Below are experts of layer 2 (counted from 0) of a mixture-of-experts language model. Rows are named router (the router's row for the expert), down (a neuron's output weights, with its number) and show model dimensions 0-127. Each number is 500 + 50 x the weight over its row's rms, rounded and kept within 0 to 999. Numbers have three digits each.
After each expert's rows: "comes before" lists some tokens at least twice as common just after its tokens as in all text. This comes from a sample of Wikipedia text that the model never trained on. Tokens count by the router's weight.

# expert 14
router:549366489542486365525612417548600652423487580539432480467492524445480501441443401501537585499514437501464503467482499489493462572494488432436506467464589485435567473455516535468496482458427386451471507421466513504421514514510482442475456494403450427505470510507463548514456460422503547437485442613597501562575593470442499531524474469496411480454465525466434435543539488564501502477504
down3:466555554478549543494414495401545506452515493319487468391539356502451460485540504482519404472576488469443516526538428466481574487508513490572506518445526463533405429442455662533420421501448591632582349464413451506504430455540463479541445441552488510534591429508509557577459496602498501486587505494464425482521488508480477516463503483445515484512404512486584495464547391556458492495520
comes before: "| ", " ", "|", "\n", "; ", ") "

# expert 47
router:593459519488505428565551513505450569438471603552532603476570448513474431436489424497481634462501435527430486489375383487452415499439486426495595438518535490416460524436473501518595462553464468425428529495450521474501429572593557450469464475533480535513521529468498523514450554543497622481532433585530548458525620525463522562525455455540436512423449572533520531510524527526539534521469
down0:522501494446525524505513537544369477489559486475557608503391558481549458446489489486525406405447466560472527561580424506594420575462478553496481471496490547433539457460460517473379531525461388499466485458453547495461613505398408571535534459548474460472536597392403619469523510518386551556466511493482559549433599466473471516522505495556520485541541532494515532560596561535442473548455
comes before: ", ", "201", "200", "202", "\n", "199"

# expert 15
router:521452542497510494497497410468559511543459543386515481495399594472473556582436483570596557508569478425552574502568466506519469476493440540473506494553488566495493449560538492419490464432460392566513517492509476444484503521465496483477467536493436544541470556488416502502465493479500447455442477603573481455529421586448422443366567566503495434440528557502420494518416486473518518478444
down0:610486424557419473423418493535508606507479425466474430501507518510543570513536505534526438567554578508586444588571564492473539498470470544432468559483483423500431508535482548606530526578447510478565493446465494515509494487557568410481489551553471550464550551484567511456522414469584481436481485548462508485501494563565417452451547600492529411538483428518482592528499560498478495524556
comes before: "–", ", ", ". ", ")", "), ", "-"

# expert 58
router:509553470557491396549517527554444606488501506504535544465454535560568534477596495505537432533495491509488375528499445504472531530457457517470424577515387487590521526504443419500441455515538584523593529481485513493458547418453543550559537507558475608545506471523533474528533467575475508471563493517497423526476536422629502476561521494448543543519483496392490473527492448432450422515551
down0:399564522510584557557468560423473537558402445527396547559452485413573470421479415622511435599550612503557468581497467479504596528530513521492476450429605454431480508510493560492482532445442449573498546549445378427465520539528461549467500518589533502512447524464473523444510446621521525562483548511434544489471564520475571527439542557524545455455515524505530541534554481565507444500460
comes before: "the ", "to ", "of ", "that ", "in ", "with "

# expert 42
router:496481515455507504507474492514559598575510590396572560462507526571480555488589537557494474569506607468417429447487462605470509605469410444557451522551504470441560457427482516483440556485505495480526606519432567465427416441534424517443483513436501519595497505472475463509514451518471513501495494491566582437576481507560525505487546586580484402584409513376466427400479473474431474571513
down0:552494579470525582458454403498485494567545544548520421503458442569485448413525463443473479490525559594506433384501473502502597496472524442484471550491543594558433570500491479543462566500435472570499588504447592487535523479459537488554497564510515434461561475428523517484414506469471573468491519403461478511472525529479446555435500561493462496461509528468562459538463526444520554529583
comes before: "\n\n", "\n", ") ", "; ", "'", ")"

# expert 41
router:418468501491445448554557443506575533453557527412462558499554499479489466398489448459506525424602586539450544421506574460483456575468448451496590604465609491438432396513440538504464507490555401547488488425458415498498424555565484499439511497446482541592502602539527551512477554538457537405523476577529572491555561595456490489485576430546427420473444545494404502481425511448447441474497
down7:547485529532501526489506490551415597459572521599522467417533540531449434450444505490493499564549520496479466462463528593476572470480472543523491523549498430432555481444546448547646471545371544554516499462479503543479476557497503565469459445467479506543576464500379495425609455373484539536499538466540600479513522412519477588471507410534560479534528423593569463558530514580473516533534
comes before: "| ", "|", "°", ",", "0", "1 "

# expert 79
router:496488492555509445512509429560464505424405460557504494557470499505526442400580507535482456455596552432449497518484556413539425619546516477529474488468496506530509481564509595489518559447546502543441510509549551518467492430498536540431542570562521561525409599550522486535531560407523434420546575478531439538501499503406502584465521585530523421468446507508530518611490535452478512523543
down5:517467363473590571679478562487478497482497550525489592506453503508470497560473494515444527493527548509558546469498392478419506501431526530496400426367441434410516451494507513436466425530482492530495467492442484498529463418542447517518483533509437581523503579517520549508479540453545558499542464466537467529476471547493466423532496482494553484429561557523468481538398435491541487496462
comes before: "of ", "- ", "and ", "(", "is ", "was "

# expert 1
router:574390481542532498486465434449524513491485511525395552488472524470410451552563466510534599509484487522442532391470427436400453616586447521577439433547490504576600455497472453487526443525528470486560441550518546504534482513576513497518451549451495496466506481500487513507474544519448588469472580527570534519547509517432542481453515441490428525509564417554492516494495478491572633558488
down8:536500395608405499536512542458583456618578518528395507432566512531474482477551534513496550485477509513481569492529564475537507509429595521503456524430513439532454421492448567587497494526506509499454505498550487425507524502521484478588567455457466485417470463521452455543468562460517376483459439419468529460562429510502484406488525586482481483532524406461464516583458463513514525495514
comes before: "| ", "League ", "States ", "|", "States", "("

# expert 18
router:523469513442502496523417459554412564466466505431458467478507496475531500502550452463539469497434490457553483537536457421485493464516569569587466477461447458517406437522509434491475512514562566470429495592470533508521436471440401514532580550539547572524489530545570480472482537452486434574574545465470424526552449450436490541473499494516547624478564450531512541554545512513438460433493
down5:502454470482474389458552397519521617495571416446452532546490516511627529555585474451469533545371493524464543491539479503526522470495420516484567446465469496497451463536549537518520469554441465464462551538514479561468488466534462448335449495458516466506577522534449477460494466429508432431433523392440451433495519461461506516513436449435468533485460528571561455421500503534558537508522
comes before: "(", "| ", "de ", "and ", "=", "la "

# expert 35
router:510501459520451459459523465502425527611440529556548505576639521618562430455491472465500418514539507444509528488539544523550507555497474555492527477499408499523507490468557509400502495428556526462468437447543457497506447435518434600576516442531514546492557520552534401552495560450483550548538490483498475517412516463493504454643555575556517505591528498537572558600488501375482516483469
down0:496575522459440514448466492515478515525481507439494564552441520547378545530531466476476519511467483570433525496526506459466490388454517539556361488485513448431424515460393570491504539539454479460499454519413416465462446545462469498474520479455542464525479538524463515565539414403540469528542547497502420588481517530488617533409506473435449490488497561485499527479527495565522542434495
comes before: "and ", "of ", "in ", "(", "for ", "were "